{"n_experts": 16, "d_expert": 96, "activation": "swiglu", "norm_eps": 1e-06, "seq_len": 256, "train_tokens": 421600000, "steps": 4176}
Below are experts of layer 3 (counted from 0) of a mixture-of-experts language model. Rows are named router (the router's row for the expert), gate (a neuron's input weights, with its number), up (a neuron's input weights, with its number), down (a neuron's output weights, with its number) and show model dimensions 64-127. Each number is 500 + 50 x the weight over its row's rms, rounded and kept within 0 to 999. Numbers have three digits each.
After each expert's rows: "mostly gets" lists some tokens that are sent to it at least half of the time. This comes from a sample of Wikipedia text that the model never trained on.

# expert 4
router:585458465563542514520462527458498498484507446397532550482488479362541463476455450496589406509501591499534459503429522452564521492505465470600499517490592433514609525598484499557518422475539485
gate33:422461470435480479544488511453553601526457468529520455499560432472496493444497394615463447476615535427570566512528517530585527465411594521518482457467567388504473477570476465569469455414458435
up33:473519444431479576490478509446490453495534513522457614482462443506521600456487534449509464599523446489443457502453550449394524518519523433455519470457539506540450495562493459509567555402416464
down33:576567472579538398410500431500419476491566449525420452506556473430522458486491548537531452506449398588521403597433447463528512440465603480568547484510418466516547531527528485469494463503594447
gate34:516527550559534603479502546540464552408493498576588445525505461385455562450473498478526470552545488529472452516480538447499514555534467465546476522484474450540569431562545524474526536476552482
up34:499415471502446503493523511530509523531436593420495513497533466479473474530505361484438441432499547397413475488518407540450457497563619452454478559484497480510464424514448486479564484548484423
down34:492554559570529490598441478433403452469573440461468560506497498504459474557518486513572539465576562485440459522483542617460455638538514492540492445501470495515611462476508454524522517507528558
gate35:398541526489622451544480547523493468453437481546513470499476470385517547449570488480472565463479506522516394477465432588516501554473427539555479433611534441586505451564511474490452474508556498
up35:463396496562485437491506499554518554516543487449421513530446565520532479437482618562594471511490403475481470525595583455538497506468547487430473390542421466516535569508597535461425543537390464
down35:503459407550543570465470535538433507458469601460511521492537594563538400432518503551535502596513530549491465435494496447521543495494420412452457444520501475437459512413506391451459570443457524
mostly gets: " co", " con", " di", " mo", " pro", " ex"

# expert 11
router:506451376587449545593460536435569459455607514504471488444535462435526470420464501516527399512529518466543408515464432465571495499520554422462549609407529482526491545505515460474395482489578525
gate1:527443478548533506496461486492485445435504583511469577509480447476470587546352439533341510425562486459581461410504400525453524492577487493441545549513505520495524554485571583568543498577503533
up1:512576529558519524465543524589429528438417507495518582566526582515549458498527550517451506538469513500477397494625525536508446497465576510457561392529558537472480556493494563431508491506467526
down1:524511457514571510519474497467367561552520425497444420564486576549501486496524502513596514477477530541503432538478520522489486538534508496449562404573417472568463484449465449608563612453473532
gate2:483510485486444490473534558553491543509542578508546423520630560443652537520469423524466501491569476477452498448579512497470517478538488446508539561492511424520479535485493522471494591463512546
up2:620486544559462558519480502507543422474503541547603561528409481526551462618571566436485494444531499467434406489507511510547511447489431459521392544531525470497505504448489478704515511418470533
down2:502465481485460489480482489584421533506494495439462490452472540442618599559469524507376561446567454485476522456459572511473519522527475385569499488462497484494469474432402602448590553502508545
gate3:437525499570473418518476425558528490466526481512388473480527483461513483492526503501587497505393461448573495419442439484389392533545561531467516548486578454575492475620513491519537482564510480
up3:469548488434485502483459482566455471506502477590482436516478413455523521542465518545517549498534547486524547442572595473590412604598476565507444521546518392549515505504591517460497530426488481
down3:495512515454422529458464459566600539522560450488458563515494542539440397498577461628437526525487441410491514520559513535650460494500530432546564570434524456440561455588515529450559416488543448
mostly gets: "ities", "ies", "ers", " England", "ford", "ville"

# expert 2
router:634446433483406505505356547547532436559502608481464530515595489446529529457414426488494501438501562600543422494397483493563507567545514513468579454499507465549531462492518447523483486508520500
gate1:431471468516423491522443469434459453429505552484468464538415461504530438421579443459526516471532542565466547617542496457532514538549463520432518468520546498549516429471427484531540555541527518
up1:569431429452420449499496559519538427548604570418521494457571480521530527479527591432543491538521473444472394543516560460498468368479520495544523531476429426437409526441480524533552487536486529
down1:540515530562481540439524511518572484485521505442535480506581426435405531546383477548550574565461443521488416603550478558581536507529535570542531560551468523455529425570509538455528474520533528
gate2:536471604515509491480416543595475504571530477459552484621470531556492503534380493539574422468381523521481410520447498527415519547468534560490562509459510541438587570515531472544456461463421419
up2:518563407482514558453551497526614548416582387494510533578493558555494493598498440480500596461492481519525408535496510466518544511505499508527483480626491494555545523534482459544602618472490540
down2:507498544527509522472424513575528398497492443598500537510451477455470538550470453496426422531491572470411556533610520417505470431522455505512551538508527441538462461540480522432488469567518489
gate3:549458497434525494434472490470594449510437576544480430517529468479491491505403521441411458529574463440497418554554474472572539489491522481497513475467572494500484531476458547424487584514483470
up3:527468582536545452521429443554604506523510510520484371476517512392509454451516509532499512549425503546469433540536471517499446568494651526449518433541563439551529397403554411462500495461513463
down3:427429545573497480469449464479598493444586499535533520460466572503499447478534443581495512500420428438490431639429520472508488476457530457535477485424530559485521532547512508502488444414480470
mostly gets: " work", " part", " Car", " National", " North", " high"

# expert 14
router:580551481485514600434445543414502426510541525471422582429529521415506509452494468540576430569536496486570373498447494518562489462486455478540511427530513486580478525442466508532486452448480480
gate1:526576443486464580566511552487522519512419527506530562575457524450532534467450507590483588535418536570576497513387501483585500408511479525451421422442516546554530473554576478469427409532435545
up1:458602538468494523451490571538598458572444516486453489606583577499543581497573514511518623599449581580594414521556565490508548481471481578502490446525455398520523516466484463524463498450519502
down1:505543502466521556428474410463433439382561557476471566476416460410419548525454460533486447504559557366451518453518446561575489437541481460529558493510541492476480516480474513550426499554442437
gate2:453579440448470455452526511436488514509511449490511566558495445527456478443450505483487501597549461465586510346467541557404504465492441527497490446475551430465493481555484485521480570518523526
up2:557621612563514510542472574438556512562528472560527467583476537559494484525437468564484451566518413504622526468468497505545506498574535481464436480433524466425552501585427503544549447521562468
down2:500444533490502482364580498508432401529492435453491455454479584517529431535497519488490427538504489483482499512397478526453549550515488523539414432474467472432525520554519594441425503586576498
gate3:472534454493416527546479496480457475508465542473462507555468526579484553456504571485497469523563523532641424471474525487471547523579461544533539493482449470496422459518573523436481409408498392
up3:486508517507351482407576505520540525551386494506466487454496543495528531460489485500487388492421497526495580461562445572567541428393569535481432540532550548496514435423491489512519498529575567
down3:464428615578490482566543499462489453548579455474512602485459567472434436513391528441437439575468489500453473504508587405525491573523522532416483541421521545504513477540571433505562561484474467
mostly gets: " 0", " 3", " 4", " 2", " 6", " 1"

# expert 7
router:498460459563437532453428445496560409505527546536454555451507502438519512509422556508494509523515536551505469448527434427505514478545541439493553600436553535532520536562471553564564436395555521
gate1:541476478529417399523508488535518482405559458479504496422435489505525429484423407407447416515391512516481483463513528545548604478579583514549503629493463490453578486550471497526541461536403499
up1:482595485515551505406500463494511569598556535556512512421489534503449586481485537431512413447473465540505539506518525492466543466502594509590459464330452478543633478494536489524605420573514563
down1:559538588501517434534403523475548418513486537557503451520464468606577594482465614478517528526512472563503577551448484500537533535488468487454489419507504557554486486510470528503578564490531536
gate2:560543533518573542521545416481450540404493476494467522485487468558444532463441462470481558420463489420507537459430460488570524424619499504505547492574423541497547504418589465517538622407597478
up2:500563433491449536486581462537534499533559552464506520492509440479536542517490582501419460495550470517499486480486594551590592421512460480520579580470438576467512415522393481495506555515515548
down2:463486529546540497482542595501419429479522427554525543467517417507574440599516489600528549411402412465559504520530520500497557455585489435556406538440503431537450491485457493480611513507494453
gate3:518429414474502531472429509486513462533549491497499484469520521463540635514465510457444566434459495470443416449476528360530540469366505489460547607532531585483538500524515499516559557411551509
up3:538591539550628564466372429535508508520547393519489462572517482428483447547442503565534547488542503513512460492504491476487544506525522560473539607542481488513518604546444554554621473432509564
down3:546526612537551571412502496551500369517581525524494457505543391483492514448578537553406455478524491526525497494433432431447489480423526444431466509526454497498554571440499584546461518491423418
mostly gets: "–", " \"", " ", "|", "=", "-"

# expert 8
router:548552481448454513590464478490467459527576484424499473498562504417555492476453469441526515482583500524560524536430417461502574583490484528528519477492615481505502503501455492475421465390553519
gate33:594510468476449410440537366449461523489566414591604572543537469491481483471519439430529496450499530476562533537493499432561523466501497514529499435548543490464491418567566512396499443491544558
up33:548528546592580493462462434490552491478497464505461453481545569413509428542467525565597467507554489471462505482657470531468441545451456457447577603413467454541456463550561573491411526529469502
down33:503470426462494500438528579441490561426539417489508493537464419521545543453506437408528517488492557533578440398484548437396450581457495555577495511481481470492623549471541589460591500480606531
gate34:460468481548506539459461427518560463416569472548495519476617444470559505508537531405477521445479498493485544493544531497505433512510457466558487569500547498357512555490581513403582468509549538
up34:488509541504538536538526501481501354480661537446459545471492501488500492587449560456515391548568451423452474553475507498501573489472479479574445557448514573537525518591446503479517483494503390
down34:503494450465478475486508472569523507517451469458506453559451495577467537509469496476475501486461479581453530439554454489452480518562540486532489510474524499544504565404508530386403459603551578
gate35:441529550487491488521565425461431490494495537463453534500513452411541579528518539468433553485583530557514506467547509355444527433534546487558565507453464380511459463522418460473502445513514456
up35:549395534504435477495569533520523515351557603597488473511535538532471582466508528522444517486398408422532542535523512510489489429482537460494618563523544479479478496455517535515567420513494499
down35:430529523477587463479523530538557530545465550497456421468456405497550515537534537453572432531546436590508571494560451442481540552471570496493513488496552467502499533453585446471514508444606517
mostly gets: ",", " and", " of", " from", " with", "),"

# expert 6
router:584574493556440505559467563440471455545527567517525597439519505469480546457441489527498488569524585532530456493518444450559509567536523482508543502516538562447552563574488522486475455435554559
gate0:521500500491395553489501507480435503558600511489555580465497472540546516479490516526580524465485516499543583531515388563529497425475544576472575508511498460523518425488491520576567515502533458
up0:440461482519519569468513627512517548462565543487534552476554527467484525469590464488596559436471500415464473479525568389531595493530607482495497440469481461458445464537563494481495506557528502
down0:509452556467502520543469524594486480538503495486571571421500467491458438483551469472456483512469464456456438548533546422494491529503459480464574588490473552522451523515516502559467529517441528
gate1:522463522519496518479494488517443529558499458533538500432504423470394491446477593565600465498482479548511495514522474401542552465418457526545505547542501494544508464578429411533415631474459538
up1:491474515541498455524472532635413559543518445422430453531495551449488590484550489535533388484428465489488470467516472503549534547543445532472518454508513424468523428499511570497418471604487528
down1:422423510458480463580573478480443511561437502433473584499453503580377510471519584535525491532467532531483488470454425520480517509461415518539412531539477432520539489524368467470549566482464533
gate2:556482437554533488589493532480513502475495569456524546507503498639507513507575561469410471438467471560565524391529457611493441534496510510477561476433578492450484528556550426432501472497478477
up2:419518464471522518572548535554478481525436524468472523474516443496547534624543533503559534503543521521557478534553519494509492568500494493549526562581507506523603471482603464588511500456588504
down2:554517531477532532470484482515499491467538490482452484457423615479410552445512475405578474574502504531508439489471542500462504503532484463408486543547571515520556355471487493525653535566494456
mostly gets: "ed", " D", "ated", " out", "ted", "ved"

# expert 0
router:521537516552504526458446547472497487484532516396459530448506483436737510431398573459510418610570530524499498491476470519574467524477483452480569476599596538550509466476544467542481460487482487
gate1:470478566528528620491466474551486498576473463462485448390515437485515443472469517459462552466488485515475539577491416457524609479511574513504404560486561566436494537492562414516567526463516546
up1:538517467464579516443549538508561508467486408484417560480515499473434471508499499404506464440491498567438389460491460525492463445470505573530412569543540501504420451428528432533480483411570488
down1:512538488502572524527594394447554510521455426503435494556485529544532520489466465524478472478558483520515564425504431574419568429489493498507528541566484545479506573467613517481439537521557492
gate2:536460562511556440555506472426465528526576530444493526425450514538608564494501499499561603588466479526549457480438479486507549520514475552421488462567517376471500507501485437553491524540478414
up2:501536600600415565562492430434475457372536470504473483523490498576551450502492530509574458454474428521472502535536460580486418443490538468481531521447479436405519508435479430519526500477517550
down2:490550483517522532483520518500545480565454429485440486512504466599508440482510503422443519528476502454438530487429523482450433569522459505505452469487443520480543503557539514560425502595641443
gate3:487465486524444447512452517471553425469585419441623500476563542443594486399422517524556508437454474477484496429489422542553499448407498522561485493609500540521531454567482493520535500529491462
up3:453537489578497494523471471520521514476472552411485626458518454400502558570535522527409561477475458407351471524469538512531484401515490475558493606520506494531552589451440429455501474486508455
down3:531573522522459434499498477501451502474495546472486476577411482574423520522535460523491437491505475463525484513515505514468546393498522502490422476462522557630577564532581557459406530551544496
mostly gets: " United", "Ch", " p", "″", "′", " gene"

# expert 9
router:525528462577473501460465618485603448520503509477478433522430530499559562430429516462518523511491467598610484453469488512563446475525461507534563597544493515514493477547518485413531498500508474
gate0:446591519517459484532456509528558464548459544561539504522547577547539527488424485428457566529427470515492549517465476574577518535533600576494562464546542585472528463512442445481441511541501506
up0:488495470563467451525527473506458475552535443464571560476464463428410534546503526578559460520617493446483458510451474480595478516501467541460488528589483378438541499471354508454553452505468473
down0:430420520484551446551502466460470516536493469453429511482447423458569470547544530434551505428523567477464460413588508471493551534485525445446576507460503495506467551562589502462490422503549560
gate1:499491549436452475523447462470539448505418566386427453561417555542540483491535544570491579463498460439649540495476507533466556538461573453578474547550446519521481517457527450435557444552523530
up1:394583482485486457542516519493543573489534513476466501538491525522462520630517422479393497452511576464493530480463514447507528474494481444499532518566521519483559470519487471545459445498492407
down1:574464543581582443496490498504418581484486440476523479376463411478398490405574458442523509452534504545505566462520490500544404469470494476464528453491493406518458588506479547436514547429524509
gate2:500513495458471434498515497511476512541488512459436504510452543540516480414430401426432471485469516542558616594474437487467578441523657429473546475509541520509488532552539484438460456511575486
up2:527506497500503516456561497472483534466510493540420568423491443458453461585511509499534585437523529475552501407483463524460490511447489420581440543465468512488468495511365511532550419514474532
down2:517590601465548483512535506543420437501371492520419551499514420545528465474488517525485543507501437560538563527555500498483475563382497498492454531618446422520517513445469545482410450550453549
mostly gets: " the", " a", " The", " an", " his", " their"

# expert 15
router:562442502582490527469539540468586470517531515450487594417594457453524484519461495470503451517599538476465459569460461537534515501476548443487607477470583548523528521512470469445547431492529501
gate1:430502504613451459468523432503510489444531449528483487450543619509570513536493533399479506416486440501502487540540466433533558529434511471415473487509580515539530503539538526522478467525549656
up1:504444549453431456469495435497444423601519537513562516473425524506539503464543566563507495521520552538528552490555515501489492486473542469496523431576457514431530537580548495493601595532437485
down1:519526425506486562445568465449504542523583436499396467520504456606598456452499380488567486444432485471527496472524525517478571457504522502429474464482494442573571461491470434492595504495541557
gate2:481521554491513463547505560496520548498475491541493537472465538504433525527482615467586500507588445436443471575555530490462510553505528423449531555547483531506536465473568393450469503514486576
up2:475485406455494496487520590474506502507507524577472513453469512551544464550523551557464484467502532434484523481442424601455555522483518415461480440409550587482558477596524437417463595512443383
down2:472451456418430566508483459551424504472490431558525564443493535580384509461481493428513430563516583546537562553526443516553552491609528507494489484503470473549510524438510465464548504509517472
gate3:488450553530475467453584530431458506475532528606502512460480455422532549531531423465577536560512417519566565609434505532502543523445511576436483573504423507470495570496490540466474403520533502
up3:424518529513469436508551553390460531612512464463580521501508425387488545521549522441546450536434498468449564504464520544521599593474510545415500534435459465456487504407481557561502452497508491
down3:470526563510458549465556512434395496539429545568514547491546572458465435457561502520494528490337556520480542613485544555538450507480546569476529471525536498493516625442469480680473520467601486
mostly gets: " film", " Man", " game", " player", " song", " people"

# expert 10
router:523462419554439503484448592434491351478520579451482512462574512469527619472463540417578467477487455477567406480496453447579564558448455465545568532473561486507530604516572466488474454463486565
gate1:464451487428517511489524592533447454500454485415507446541441511525456505445513632477525444404468394508442541466582562468497532409570550458515551533448577432492611499483489382527489550499541494
up1:461519521341518480468518506505502428497611553456521494533474521541462452509453429501440513439497589656464505457435484541506564432516502467449548497543511460456529467445536490497480441470575417
down1:481461446568455444487527534437568504556451544423469434515487597532596590538513488456381493459586556523514488456461526569464585553523504492504397494521562476582459557427471518493464562472622454
gate2:420456502510541519425429418541366388436538555424523485429586488504479476481562570478413448546499599525531473567506456514544515464450557557376489501488565550477543524508535481447561541600518488
up2:488556519522456458542508469555454628464494562412467480507574573535505595523535540487419489448469568496435436581517633500487543504457491512491446526612459543489551533475465524525554586399557546
down2:489516598463548377490481512447464487522529446507485483500463472515515559435570609451581581503559517537440438501527402436408546485477519509553541541547587559446486517572512564578557490541389520
gate3:566543542487586507473412461566453489448543510477478418574470448538562478504517515523468525452547507439607534459485507516491580394482563497546502421440478481529476537529466494473444410533395548
up3:501503585497491552492553495566531592480534516464552449465618473502531541497579539545564556545531501528479481502573504438457477461527564515531527475586466506522467504582427504443512316503533488
down3:645535474516498541562525468522456470477469645524459492584534504517463424441447483556550539473451422440508483483487618458454535504495540463480508482470456483547470515540535517420499461426481463
mostly gets: "ating", " use", "ated", " began", "ting", "ized"

# expert 1
router:546528430495451561476439525492522469602529548412429570457518458454487502463485543488511508438538580576543407476435486494512500605500462386431509528539573579527577520543483452468435438466592481
gate33:556480516445434542468492510491502624643473614505484406552490434561477498421491503472405516553591512542535467520406487470529503445589553482586557495524477539565443500557475459521520468530425491
up33:460472540503466594513481533479509464458492506542507467491455448593548497397469351537507427529531382402506503475502486446486474504532464441468511506456467491556497460601556406447498546500481520
down33:503519572372573498505413445431516459547493434479482584493543497426513372449514494505450524470511507412511497495534554514358440510548537357546456572553458533511531463435500546467428440535443508
gate34:434524434550521470489447477535511454581517462521512502428461465504548589409515552509597609443395502439546526500451588492487499562520581416455484499504494560518540539605477431516437496521532427
up34:472482470492428488407460493472471459473452513475520557523511453470538498420544508470565557530531498586522522478568597462494612580491541480485435518472550507526532449509480529475490622458517507
down34:554376522463572438503580494538465460490435483469444579505512475533513501503548535479506526518478553441574487442545546465502480413369521451399502488509529568519609449568549475516474511541486485
gate35:575499414566388407484447422494503450578527492440509456472462413509398612511508541502418448565513499456508576594461419461494446533461559493470527480431548522434552499437389423425493460488520580
up35:591422444560519496387479398526467507519507418569377524531512515494478545466469479415534586529586531414441486497553442537518486458510549501441533515422540498496464521521504435487578571545524537
down35:524520544480597548456546624490499480460607426480440560525430532548486550475509516503520487500528488527531399445507545414531554453505473510459627456518440527541521556530545523472532456473515476
mostly gets: " un", " su", " ca", " fa", " Po", " po"

# expert 3
router:569525466526490525434469576439487463480583540479465588432510438516577476473466550507563424529569574542505410538514418409458458585578450461539539498483526520545572468574449477491464474455487502
gate0:474464454428470466487534472568503407423493457488450457483497456487544515455498580496472437519547509421433487510499472455503421527479563604533575530499453404569523560602499488455507527510490479
up0:398437500558523502487454416526466496526552413552628461526453550435625444553471498464392503451447508476640495497432510531505463442531495597493482502486484494488581484526472477501526489593455522
down0:446486483548434471565546532479542479541476482676488480531432483450555458559519517481484487497460587653542516469544479507458517525458461561483476532561491535574543419535473545555513449542512511
gate1:521519538476517540562604495368587570438513496569503598485504525495445640450471456412459483529436365488561520551469515399620527545458406572500570438444476537525605498522508460498479529521527510
up1:509588505458554459493518434528565459558572520491488540476521460420458500505402480532475557515527535548437491508523500384510487545508587367585552472590468535456488593507481454541575458498490441
down1:508558565469510507517497515626548442449578436563558507480430580446530564487537457508536532475465510533510435560520457512464527446390520507438536529523476567428486449444522560508525426482410592
gate2:495543492477467497468521486585512473441513545415464493448526549407495492492404540535509499497617575441398556518563406473497410521497502463552520637495487488610469468493435395473476447565571474
up2:454561404505490468398466554517460557476492538461549445534595388502466523479479472548396410514474412530460497395525519447551570388475520477434540424499451465509544596506587478493412563459499504
down2:550484493549454472553442507545564397546511556456428383463519545523504510466431542445437482509562489493515514450484489415552525492492484476422543447516491561485613456468467430401540517458518491
mostly gets: " F", " S", " C", " A", " P", " M"

# expert 12
router:508533440556553483505471472472587465530503512494437429447530550476453513456462468481540464473538550504570424474488432472632446535484565454537569495545542540458509594473501518538475438449558525
gate1:466502463449512403554471616451520617464525512466449518454520457517444450428472374468496450497457567518535552446431511421458518574581541525412541589552561535509498555507473453514512492539501444
up1:524460442560480525529531520534454436530513537502578461543515550488556396492464442581507517606591493533486474461485478493451467497482515540531484426477494519405608585467508603512521491544431567
down1:523476507532385482524483501523539502531489493508506426567544485526628410498398512524510493522529469488464455440547477519501461493466427487473592465441508451477456489537491491390508620512466503
gate2:427532547507581507472548454473585544487591454537498494493458515427450429549448519554546385424443461499554439468429574489439537491497612519515538511507537560454558553538568495507584544523490578
up2:541433526501479586506487469456574519566480519477553598432465537548489497480443671470407519487486634505530562489461563478468418479437511503496510485535521539482473536468582470536577485560500510
down2:522498497583543522486449474492519421500421533526484483502428410453361387444461607492475516412459532494519555438579445473448422428501544407499426556505553507427420462497496556595475600521557487
gate3:488529484497503509396501534458454511501539466500512449480507457386496471504531463496597510493485544502502520509431539503587563606456494562473550497516528467555498502366474420401429416527565472
up3:512492501481484372487487540593546487484530471480557525518512481522513535424481539493530538536489523425557403471524475497452571529548475534493520435516417464540464484442500566446530433512467533
down3:492474510560507534451532450433512512543484563468488566539496495474498401464580503588541453575437611544446512458526446518527568563528485550447569439564440534551446573394472480534522585561525468
mostly gets: "\n", " ==", "ra", " Ya", "ga", "—"

# expert 5
router:532505481439468506501440556481476485549627525395494539531458485477517464386471435487541449458565465485585424516503507491515526408513559496488543552474565533510540452599541530601425465513551438
gate1:570484430494525477551506559532511418515491463549453462578485482458559579478537437407493427492508431418526483529476575416489380549517465539534536594514456446417476562463495560446512508542633481
up1:549463479520549482525421548520449521487506431495530553555551418496515427501395527492517543515466586472538547502475401551561404437491470484511464480513464538582391571552576532553485591482516469
down1:493482468493505494461453536526395567507558512491484524552572560522497444442511485525457417436407602507533604538485533531509530486531507498582475495508461399558514576527639628558466465461494516
gate2:482428472488445466403502536547460483553532536477497479486477536580541468395462562494563479488601512441531492562614497420543437444510501449489487606490473530477445516462446458500517433479490435
up2:500609536570383447509423488474531420403505527504502490557434496423449540574459480455543491473435433560497463523496527572499565491466523406455436447469472513499526486521548502574493551450556586
down2:421467558551502450483503503530516512438575436510571543606479568483469547436460518547584514426453628541617386505534501539436500499472510558505493464485560541474482523454491492428595450561540429
gate3:486406450471417474492530488483479512485525470374495501459377503443568504413445485434506554554618519625478581485556478492474496428322527511494515411547499482442477490530629615438528463460486478
up3:446543539482542492421560525378554447538525465481500543551507590520532568490501581568485615400485517497424496484547480513511563514562531404507523541459497494446448528442411449522481460374457477
down3:437551464600546507559497539465522483395473492484451534627471492464448472593544424427600502535423543539525401570478573496532491451511438456510520485464500484520414515505524544433438472555573531
mostly gets: " John", " William", "equ", " Paul", " James", "ov"

# expert 13
router:554506512506470530448438486353515517513463533529433506505612542458546523429465492503654436431526535583537458517385458498545514508450582430472521558500517529561570536537514459525466463452481551
gate0:562492475591475513514519435540507515552491438526556455572553560543564581486475565550486558428504458492534577558488484444554489567448511426412445447601528535488479494478496483507395484413433540
up0:493569474486403516492436436546545491526501589527489439569443528457501533472488493452576468436519453531525506467501500452501442451461525452431508430470529443488552544487529565507573401460539598
down0:365504455492541494474493589501605493418455501499510580547347592392522545518622579527526582516502457530510482540515475516446560523481515531505520506454525418428494522534504498490529448482495455
gate1:465519513465442531580520527385622512557367520545533484552528530530507540468473504504481459568503452420572461477399454448468444493553540432523567452592494500492414522398556520448502487562505485
up1:585461468514551405601523516414492503503474466575546532536437492485535451561395586563489504569549546450482454521506431427495445474589518430465563511447475424558595498439528424488530554508438546
down1:484505531427498482517573546445526428507435463441487468542486471455501560447444501504452555585522501470476531414535541484408480474499582474412476499609464522498493478560416472442463620584445459
gate2:398450511536537451488429463451586447456491541530497561527520483442539441567452475523545491453513406541451461588445478508534398546476489500468564546497493473465588427565492520391433463587530474
up2:461499439502459518517501446553425502481509558417511509481494443501469585508449502537417487587501554459460578479478492445451505470480433565440534555513546409422477555466461452507643567525414474
down2:422451423523421540592510533505435416529485520493454439471526432539479493435405602544433459538524594412552583417496543575523570500441461501481477430490545431424481415564590502515491467513553408
mostly gets: " He", " be", " it", " he", " Me", " It"